config = dict(
    n_layer=13,
    d_model=96,
    n_experts=40,
    experts_per_token=8,
    d_expert=32,
    d_shared_expert=64,
    activation='swiglu',
    moe_layers=[0, 1, 2, 3, 4, 5, 6, 7, 8, 9, 10, 11, 12],
    router_score='sigmoid',
    normalize_top_k=False,
    routed_scale=0.25,
    balance_loss=0.0021,
    balance_bias=True,
    init_std_router=0.0387,
    lr_router=0.000816,
    n_head=3,
    n_kv_head=1,
    head_dim=32,
    vocab_size=2048,
    norm='rmsnorm',
    norm_place='pre',
    norm_eps=1e-06,
    positions='rope',
    rope_base=10000.0,
    rope_fraction=0.5,
    qk_norm=True,
    attn_scale=0.177,
    tie_embeddings=False,
    parallel_block=False,
    init='normal',
    init_std_qkv=0.0615,
    init_std_o=0.0764,
    init_std_up=0.088,
    init_std_down=0.088,
    optimizer='soap_variant',
    lr=0.00612,
    weight_decay=0.0,
    lr_head=0.00877,
    grad_clip=0.5,
    warmup_steps=98,
    schedule='wsd',
    decay_fraction=1.0,
    decay_shape='linear',
    final_lr_fraction=0.02,
    batch_tokens=[16384, 32768, 49152],
    seq_len=768,
    doc_mask=True,
    train_tokens=222900000,
    steps=7386,
    dataset='wikipedia_en',
)
Below are experts of layer 3 (counted from 0) of a mixture-of-experts language model. Rows are named router (the router's row for the expert), gate (a neuron's input weights, with its number), up (a neuron's input weights, with its number), down (a neuron's output weights, with its number) and show model dimensions 0-47. Each number is 200 + 30 x the weight over its row's rms, rounded and kept within 0 to 999.
Before each expert's rows: a language model's description of what the expert responds to. This comes from a sample of Wikipedia text that the model never trained on.

# expert 8
What it handles: Prepositions and verb endings. Prepositions in running prose such as in, to, from, of, and verb endings -ing, -ed, -ated, as in open-ing.
router,233,189,216,178,191,215,237,167,187,197,247,144,212,210,207,172,183,186,261,154,229,170,204,194,231,238,261,237,222,204,140,219,223,253,206,207,196,197,218,195,200,179,247,230,229,198,154,170
gate0,186,214,209,166,220,177,188,273,234,228,189,197,237,293,197,211,183,207,254,191,152,228,189,265,243,185,195,217,224,231,180,193,190,201,206,202,208,180,210,244,186,166,223,210,127,171,141,200
up0,185,244,235,192,232,168,185,155,251,149,194,191,186,229,198,258,160,165,210,200,179,212,210,145,223,207,268,161,199,222,175,150,220,161,196,169,216,210,195,191,141,190,186,208,165,225,233,136
down0,222,211,204,223,140,176,219,256,153,231,173,177,235,197,102,170,214,141,175,195,218,185,255,227,212,231,190,217,201,211,233,172,216,218,244,205,199,168,161,233,203,223,228,216,237,185,195,197
gate1,164,199,204,199,183,274,197,148,156,219,205,218,141,230,133,257,153,198,151,207,268,159,176,192,198,233,196,180,232,199,214,187,185,217,215,154,164,202,210,215,198,172,158,178,199,146,198,202
up1,181,218,192,175,179,191,226,246,155,188,202,142,196,214,240,227,159,184,152,225,168,210,171,232,165,183,210,139,160,218,198,172,171,207,270,206,183,204,215,245,195,179,193,213,217,225,200,232
down1,219,221,211,223,224,235,123,199,196,203,154,237,170,239,222,187,169,181,187,198,216,196,202,273,167,163,210,174,219,167,160,215,143,239,181,136,230,164,200,237,213,171,206,236,191,157,192,186
gate2,210,229,210,211,251,219,229,226,221,188,153,192,209,168,170,197,129,218,210,178,159,230,212,200,191,241,200,193,193,139,185,240,240,241,180,188,206,175,181,169,186,175,188,221,189,203,226,212
up2,166,187,176,171,195,195,215,283,204,231,186,152,168,186,189,192,175,224,247,221,225,194,150,232,172,150,290,167,166,223,202,178,211,197,211,196,163,211,215,219,178,192,212,170,190,203,209,230
down2,224,256,199,181,181,188,166,188,266,190,145,168,219,220,176,170,259,193,199,189,214,231,192,190,191,227,201,210,153,199,168,246,218,226,235,186,245,225,217,160,208,194,139,184,204,207,200,240
gate3,215,180,225,178,183,206,143,186,221,160,191,147,159,226,171,206,177,233,184,212,242,187,140,216,245,211,185,169,182,213,221,276,197,224,183,283,233,235,184,219,211,178,245,216,251,206,170,206
up3,152,187,163,237,191,191,214,224,209,235,106,189,192,165,140,163,231,268,186,259,139,220,249,133,206,222,189,202,211,211,191,214,187,210,205,197,202,194,194,186,199,171,158,185,175,223,194,221
down3,179,176,302,230,218,126,182,180,224,172,222,227,242,199,205,209,193,193,235,199,174,204,259,172,165,231,178,174,207,214,199,227,180,256,199,228,191,195,209,153,260,214,145,189,231,191,152,184
gate4,236,246,194,164,218,220,172,205,180,182,222,179,189,199,133,206,222,202,172,118,196,171,165,235,177,196,199,197,238,217,223,178,216,219,209,167,166,201,159,150,212,165,231,221,250,210,221,275
up4,144,211,211,143,172,195,239,199,240,216,178,198,219,199,168,215,205,247,246,232,222,179,223,177,170,200,193,195,213,163,185,204,202,171,196,157,192,175,231,158,171,182,108,183,149,213,192,169
down4,207,261,177,230,205,177,205,229,219,180,195,197,165,237,184,250,270,170,238,153,168,173,202,230,161,200,223,141,221,215,211,189,182,207,237,204,180,216,169,171,108,206,184,179,202,228,184,202
gate5,204,219,213,181,159,225,203,183,166,172,180,203,252,144,190,203,206,222,187,141,226,217,254,229,166,254,150,242,204,209,175,229,254,206,197,184,156,202,226,231,196,227,193,180,222,210,167,192
up5,241,166,203,228,187,202,194,218,249,189,202,147,206,218,221,132,259,125,204,218,186,252,203,183,218,218,198,154,209,225,248,222,181,175,207,137,244,176,206,184,217,184,249,195,185,180,200,239
down5,200,159,206,217,200,138,183,166,203,195,254,260,180,174,153,226,167,222,183,183,163,240,198,213,225,232,241,196,203,227,183,148,229,230,196,202,153,232,144,186,199,171,195,178,207,229,269,217
gate6,156,190,147,211,209,190,184,244,200,238,179,178,180,153,172,200,184,261,157,218,181,154,205,179,171,215,181,218,202,209,181,176,196,196,196,187,194,219,190,177,219,142,235,179,173,169,165,206
up6,224,167,230,179,154,241,225,180,203,182,191,159,201,244,150,137,204,216,170,272,218,217,198,245,191,205,187,202,181,159,151,209,177,193,223,206,169,192,221,220,211,163,175,224,185,236,251,228
down6,246,223,227,204,199,164,222,215,224,202,232,164,237,257,196,205,182,233,197,165,230,190,219,156,207,228,171,198,225,198,235,273,213,211,169,221,224,189,160,207,189,228,241,177,215,170,201,171
gate7,225,189,186,211,194,216,150,186,174,161,170,180,192,176,160,178,172,182,213,158,188,187,257,215,211,198,155,204,144,223,217,257,210,196,193,236,178,170,202,186,224,171,209,155,229,200,185,219
up7,190,173,209,199,221,179,148,213,209,244,194,259,184,177,156,180,205,178,228,212,216,248,216,170,183,256,139,212,206,192,230,156,240,202,211,240,186,234,207,204,159,152,229,178,237,139,233,156
down7,201,184,178,151,215,175,176,231,200,215,142,186,200,186,213,183,174,203,169,197,249,177,237,185,213,147,197,176,215,203,213,198,176,200,203,195,166,190,161,236,222,165,267,182,168,280,208,214
gate8,160,211,230,193,192,175,222,219,251,251,184,250,215,208,204,214,227,198,227,195,240,197,169,232,218,211,188,197,244,221,201,216,197,212,239,223,202,191,173,177,188,184,216,232,237,143,144,128
up8,167,173,223,213,227,164,211,177,190,182,233,146,188,209,167,237,176,132,189,157,248,165,197,209,219,274,187,184,215,235,216,194,256,219,198,219,237,233,219,180,195,266,217,212,217,168,152,150
down8,219,181,226,245,167,228,192,195,160,273,176,180,192,215,239,209,216,192,190,215,199,229,237,224,252,159,250,207,196,226,206,181,225,170,240,216,218,226,193,195,239,156,164,183,153,205,180,250
gate9,178,168,169,219,156,185,169,183,231,215,215,189,171,177,219,177,202,202,287,182,262,212,220,188,215,207,186,170,208,219,218,193,157,232,202,220,153,171,188,210,185,173,218,150,197,216,218,145
up9,190,182,217,224,153,206,208,167,214,216,178,208,219,188,199,233,252,238,229,216,223,198,191,168,197,112,216,158,191,169,231,224,227,170,249,267,175,264,158,214,184,185,199,214,246,225,155,154
down9,180,236,210,186,274,184,212,203,185,221,226,253,219,230,165,222,189,229,139,161,197,232,258,162,204,211,235,191,170,212,200,177,222,173,208,196,186,247,258,197,221,231,251,153,174,196,202,177
gate10,221,169,254,147,186,150,195,197,169,180,235,208,176,233,214,240,202,211,232,200,239,165,215,235,214,203,177,217,227,140,230,218,205,228,141,210,202,231,199,176,200,187,208,233,211,174,118,217
up10,245,152,217,189,195,254,209,162,186,124,189,129,191,230,188,239,192,217,163,245,223,195,205,227,246,209,189,174,222,183,196,140,237,232,191,226,188,233,208,228,211,205,189,220,247,216,165,170
down10,198,274,187,206,181,245,224,149,182,276,187,248,190,166,222,247,176,172,220,182,216,246,178,219,191,175,222,160,199,223,235,188,195,186,183,229,188,174,226,246,239,244,200,178,143,207,238,224
gate11,237,222,208,176,174,216,205,158,265,141,208,183,215,183,224,213,201,152,187,163,266,239,187,197,225,262,227,213,180,208,171,202,173,196,213,212,181,221,122,221,220,270,226,224,179,193,183,173
up11,227,208,190,177,172,164,177,216,174,181,150,168,148,132,220,144,249,186,211,213,191,222,228,213,210,225,238,265,220,196,186,166,195,227,189,217,176,178,204,206,216,226,201,161,210,169,198,199
down11,154,191,171,241,200,199,203,152,164,251,237,240,155,189,238,205,250,186,181,189,222,223,222,201,154,181,184,184,243,196,229,168,222,199,255,217,172,213,206,191,196,212,237,237,237,176,216,178
gate12,145,185,223,175,194,151,198,212,240,190,196,184,214,190,111,253,130,216,156,198,184,192,205,171,185,191,227,154,140,196,155,180,209,155,223,233,201,220,193,192,150,177,238,195,235,211,201,131
up12,187,220,208,249,151,156,231,177,187,217,148,250,231,163,189,231,221,201,205,152,184,181,161,248,177,179,227,176,221,207,174,210,217,186,174,183,217,212,213,220,238,160,219,157,139,162,227,179
down12,188,143,219,171,153,217,198,255,231,251,206,197,236,205,223,158,195,180,163,203,163,244,241,225,167,196,199,201,235,226,168,204,165,222,214,224,206,200,182,200,179,206,206,195,234,100,210,159
gate13,197,233,217,169,224,238,209,200,142,260,180,211,206,170,215,218,151,247,198,247,168,230,207,200,261,239,226,243,229,203,174,205,184,198,200,242,204,181,165,182,192,183,160,226,159,186,156,216
up13,244,223,207,214,210,223,174,260,219,160,165,192,254,240,183,213,228,210,178,215,221,172,218,219,201,170,194,180,185,215,214,201,170,205,185,188,249,184,220,183,235,203,181,145,182,181,240,254
down13,205,156,240,204,252,177,187,171,111,205,208,200,192,169,170,235,149,180,158,217,179,189,207,232,192,180,216,197,231,176,215,98,234,193,195,170,174,184,196,256,190,197,239,192,198,196,208,211
gate14,175,165,179,211,216,218,182,152,210,213,270,192,206,203,232,206,173,184,171,194,197,238,164,171,245,247,206,244,176,227,137,203,207,264,217,186,173,210,213,170,225,257,228,147,218,214,261,193
up14,166,201,174,189,216,149,217,233,248,165,224,220,231,264,209,222,271,209,248,200,204,183,185,209,172,207,184,186,156,209,195,150,186,224,139,200,178,224,179,255,223,188,159,180,189,210,171,192
down14,182,171,185,208,150,157,230,163,165,196,245,195,168,231,232,257,244,177,153,234,218,217,264,216,221,231,185,220,248,230,251,233,226,189,199,242,207,130,199,205,218,219,184,227,181,181,195,216
gate15,225,235,201,200,187,158,177,154,189,223,179,149,203,217,246,156,167,230,277,233,177,205,188,223,220,193,196,226,237,263,239,201,192,256,225,236,225,193,257,213,187,219,215,264,169,187,231,202
up15,172,219,221,210,189,248,181,180,161,204,218,206,157,194,221,248,187,192,227,237,240,211,186,139,183,192,173,167,184,160,194,154,186,191,179,244,180,247,165,189,244,245,223,156,237,215,172,147
down15,176,208,175,199,209,213,273,190,209,203,179,218,231,180,199,192,202,202,201,208,169,176,186,183,214,219,162,154,193,226,232,227,125,168,192,151,173,278,223,192,183,193,162,218,232,192,201,211
gate16,214,202,165,193,218,167,231,184,244,189,193,206,163,273,210,202,178,203,288,260,216,207,191,265,175,182,244,216,193,199,207,179,228,218,218,162,259,208,184,211,202,197,226,206,179,197,219,139
up16,202,186,169,200,141,217,201,243,248,205,240,234,163,225,145,191,230,197,221,190,225,245,234,152,171,212,221,197,207,149,143,199,162,251,162,220,192,184,200,156,240,155,239,151,204,163,191,175
down16,197,241,216,171,175,225,218,192,170,192,187,212,180,197,201,219,213,213,201,181,272,144,220,162,251,236,160,199,245,183,182,182,180,219,167,213,162,208,179,239,200,200,191,184,245,116,182,228
gate17,202,228,220,172,164,172,213,192,189,237,216,179,208,185,191,166,257,207,187,158,145,226,191,174,263,258,224,147,236,223,201,216,152,210,196,142,193,148,168,228,227,198,209,133,213,217,180,239
up17,138,222,259,199,238,224,216,206,168,233,172,261,166,203,216,209,195,203,243,229,146,170,222,175,201,184,212,231,215,156,222,193,227,191,189,268,191,204,176,196,228,170,182,169,203,210,169,218
down17,203,210,207,180,213,193,222,230,192,197,151,191,197,243,204,280,201,200,177,245,186,216,187,196,194,189,198,202,154,181,218,173,250,247,179,163,159,182,212,187,187,135,168,203,165,220,189,184
gate18,231,202,234,217,214,208,196,144,196,247,192,198,226,188,204,225,156,203,282,205,173,211,202,217,231,236,212,183,250,227,201,210,194,191,204,219,197,186,167,220,181,231,178,209,200,219,209,148
up18,179,186,192,216,197,212,188,165,227,186,254,194,227,201,229,176,191,180,188,215,202,242,169,189,176,235,172,164,262,198,156,136,174,225,201,233,241,204,212,235,263,204,170,240,175,219,194,186
down18,124,253,177,259,190,218,195,202,224,142,167,177,216,229,190,244,210,233,184,201,219,174,204,206,189,155,229,174,161,266,206,242,169,194,233,244,188,237,199,211,198,207,238,210,199,167,156,206
gate19,156,196,204,178,172,241,192,210,212,224,203,206,209,228,238,198,169,162,216,175,173,283,192,164,223,228,209,206,180,156,186,168,178,207,179,170,171,192,232,212,159,178,171,203,244,186,206,159
up19,257,185,199,196,198,203,220,215,234,165,190,183,149,201,199,177,200,204,165,268,222,214,182,219,199,157,163,187,208,199,205,219,220,182,200,261,200,152,271,216,165,176,203,200,205,175,190,169
down19,227,131,204,176,176,206,143,264,216,189,218,220,172,174,204,183,190,216,183,149,174,226,244,178,191,186,198,174,186,230,245,198,179,170,254,203,261,179,183,165,217,232,197,221,211,208,201,204
gate20,217,223,182,210,180,165,189,215,139,254,222,176,174,186,251,168,208,209,240,198,174,260,164,209,185,202,196,199,232,264,228,233,219,187,185,210,209,234,180,204,261,167,216,182,188,214,159,236
up20,187,247,176,198,210,219,164,184,121,192,184,180,215,174,185,182,193,208,238,204,188,175,230,192,168,197,233,191,194,165,207,193,167,168,182,138,229,199,220,190,184,246,178,145,166,181,195,221
down20,177,173,193,201,166,258,238,213,207,189,207,183,215,221,182,156,179,138,201,206,211,162,190,205,245,237,240,189,203,201,222,162,217,181,235,156,220,177,173,240,206,232,129,199,173,169,192,208
gate21,221,253,247,225,251,204,243,172,206,151,194,208,164,172,167,242,144,195,260,214,214,235,232,246,190,186,187,181,209,203,168,169,188,217,179,239,231,169,233,223,176,203,184,185,227,170,184,191
up21,205,170,237,253,243,164,221,209,219,246,223,222,209,252,192,148,236,197,211,207,210,226,240,219,203,141,196,201,185,170,258,160,152,208,177,180,252,267,128,218,175,231,207,165,180,196,171,207
down21,186,210,219,200,206,249,179,205,197,184,193,160,190,148,208,189,188,229,144,193,194,256,157,245,209,219,191,213,169,195,230,219,197,186,228,216,219,145,191,186,250,179,181,223,244,172,223,155
gate22,224,176,165,245,258,243,167,169,204,198,218,249,150,215,216,211,181,246,276,202,160,189,264,203,223,221,171,225,208,172,204,154,191,173,193,202,245,167,261,212,218,215,187,170,201,210,208,146
up22,231,234,192,191,182,227,201,200,187,194,169,187,192,228,222,212,192,236,229,201,188,155,214,194,228,243,207,194,207,146,192,191,200,199,221,231,226,240,175,196,224,173,184,189,140,149,214,230
down22,218,183,182,175,185,177,221,148,206,221,167,174,215,191,139,210,262,152,212,229,191,179,195,223,244,197,129,261,228,194,236,190,160,205,143,191,171,207,192,153,194,168,231,200,215,206,248,277
gate23,230,146,197,139,119,253,160,254,149,239,205,244,212,205,191,191,184,234,185,189,166,185,159,226,181,233,248,196,223,139,177,157,212,148,177,157,197,164,253,175,234,220,174,187,161,219,237,211
up23,228,209,216,159,240,227,174,189,180,154,126,222,202,171,188,153,215,194,191,187,250,163,239,206,259,251,231,242,246,233,193,243,202,196,233,202,230,208,196,167,214,230,114,184,201,206,208,206
down23,214,237,223,271,212,171,213,164,168,168,214,157,193,142,190,161,198,184,228,184,185,168,167,193,247,159,177,176,227,189,222,164,175,219,193,181,189,230,255,200,170,168,194,215,253,237,173,225
gate24,185,196,204,212,162,199,234,153,174,180,191,199,200,208,194,188,181,208,224,197,188,175,198,190,181,202,209,215,167,237,196,213,202,161,219,147,147,184,192,246,194,225,251,215,258,215,177,168
up24,238,240,155,238,215,165,229,163,242,194,208,173,203,190,170,230,214,157,176,223,192,217,221,195,209,222,176,207,186,177,195,202,234,203,178,146,242,227,200,228,254,143,233,188,229,196,172,189
down24,182,214,192,207,199,236,205,234,230,213,173,144,174,183,213,215,235,182,224,186,191,150,151,191,192,191,183,167,184,185,253,189,179,193,213,193,220,187,221,152,256,189,178,192,162,225,222,238
gate25,208,254,177,183,194,201,172,177,180,197,250,214,201,216,156,199,237,207,226,192,197,259,216,198,211,201,198,234,191,274,168,200,183,222,221,146,216,165,196,246,196,176,209,176,255,209,157,206
up25,183,205,201,163,264,166,191,245,166,211,228,172,194,194,155,224,216,184,218,183,243,187,184,188,194,167,162,156,195,187,239,223,228,247,220,189,237,192,220,218,238,192,208,243,179,184,223,210
down25,208,169,237,234,248,221,230,210,234,170,248,211,172,162,208,249,222,208,185,188,181,205,195,230,221,213,270,164,144,211,220,213,219,194,243,218,184,235,196,188,171,224,211,195,210,164,232,211
gate26,259,208,174,179,204,215,269,221,190,258,236,201,192,241,209,208,221,196,224,202,221,212,229,183,189,166,238,178,187,256,202,230,237,209,199,208,183,208,222,186,193,204,249,240,212,216,169,192
up26,217,206,153,229,157,166,210,238,221,173,179,179,209,169,226,177,155,188,214,172,225,209,221,187,165,173,211,167,179,136,200,226,194,253,216,196,218,231,178,179,160,223,193,186,199,180,226,234
down26,199,235,119,205,194,234,194,208,197,233,216,199,177,206,235,234,182,159,201,203,216,180,202,178,217,254,225,243,231,201,242,209,190,234,186,172,163,139,222,244,237,212,161,163,211,181,228,230
gate27,235,212,231,186,226,195,172,148,144,204,208,209,165,232,213,164,222,213,223,197,273,170,166,225,156,205,219,190,185,171,211,248,214,167,230,134,223,234,228,264,196,189,218,230,230,165,182,213
up27,201,187,191,199,181,204,160,232,208,170,229,147,158,133,237,163,207,203,209,199,236,231,229,199,169,154,154,161,224,224,170,208,188,215,241,226,203,199,234,207,196,219,183,180,134,277,249,184
down27,162,240,216,239,130,222,204,182,210,190,248,196,207,183,189,166,142,189,193,159,187,171,181,230,238,204,155,193,226,241,160,190,217,166,166,206,195,210,255,223,153,224,100,198,215,208,207,177
gate28,249,196,140,182,160,141,201,190,199,237,232,169,202,237,149,190,194,121,203,205,175,189,211,208,201,195,248,201,231,186,177,210,215,169,183,206,182,206,156,277,149,194,217,205,196,194,190,217
up28,253,204,194,190,203,184,183,222,217,213,152,230,213,166,226,202,225,174,248,199,193,234,116,196,230,192,228,209,205,222,206,198,177,166,193,160,247,206,157,236,221,161,204,230,156,168,196,182
down28,261,236,200,211,173,209,209,194,206,153,207,205,242,189,205,164,219,211,181,192,192,245,209,180,195,199,189,241,151,128,191,221,215,182,201,196,198,211,188,190,175,134,174,192,215,257,98,245
gate29,182,194,205,143,204,221,221,223,188,164,236,149,158,210,170,265,203,192,249,152,216,179,198,187,227,213,201,232,230,185,187,171,195,193,220,212,209,205,213,207,217,243,209,228,183,140,215,178
up29,203,175,150,246,167,239,232,220,198,175,202,241,192,214,252,200,183,196,223,185,181,181,163,173,168,224,142,213,161,119,192,216,200,158,175,172,187,165,209,188,177,131,193,224,201,227,229,159
down29,147,167,228,251,222,248,170,181,202,239,199,212,173,191,232,141,190,151,202,182,172,266,241,233,207,229,205,203,160,234,245,198,240,216,201,189,242,204,209,216,165,189,165,188,182,239,210,219
gate30,173,179,166,163,264,192,147,225,183,223,215,155,190,210,232,186,169,143,234,225,198,205,202,182,212,215,163,173,224,226,172,209,173,247,178,212,186,232,236,197,200,191,109,216,228,224,221,169
up30,142,146,251,173,239,205,200,202,189,195,203,220,194,267,227,184,199,203,194,205,169,180,231,183,154,189,189,193,229,176,235,202,212,232,235,227,160,178,162,246,225,157,218,200,152,170,215,187
down30,184,165,225,134,220,164,249,238,197,222,202,241,188,207,221,203,183,164,229,197,196,190,211,186,249,203,192,215,249,220,142,206,212,211,270,197,214,216,195,236,218,178,181,198,186,197,218,224
gate31,197,177,268,226,203,189,198,235,227,237,179,188,164,223,203,189,209,216,223,195,249,249,203,202,171,253,207,179,233,200,201,262,239,157,172,197,206,200,242,224,160,181,239,170,189,200,200,207
up31,200,202,140,187,171,163,221,169,233,174,221,222,142,217,257,235,200,249,179,192,194,225,208,131,224,277,197,193,221,156,154,220,186,216,222,221,163,187,144,219,184,159,200,209,244,194,182,227
down31,183,195,209,235,222,130,197,149,195,151,198,125,232,209,221,246,193,184,175,183,158,284,202,252,194,146,214,174,158,173,198,167,175,202,176,229,193,213,174,169,196,165,183,207,202,166,204,210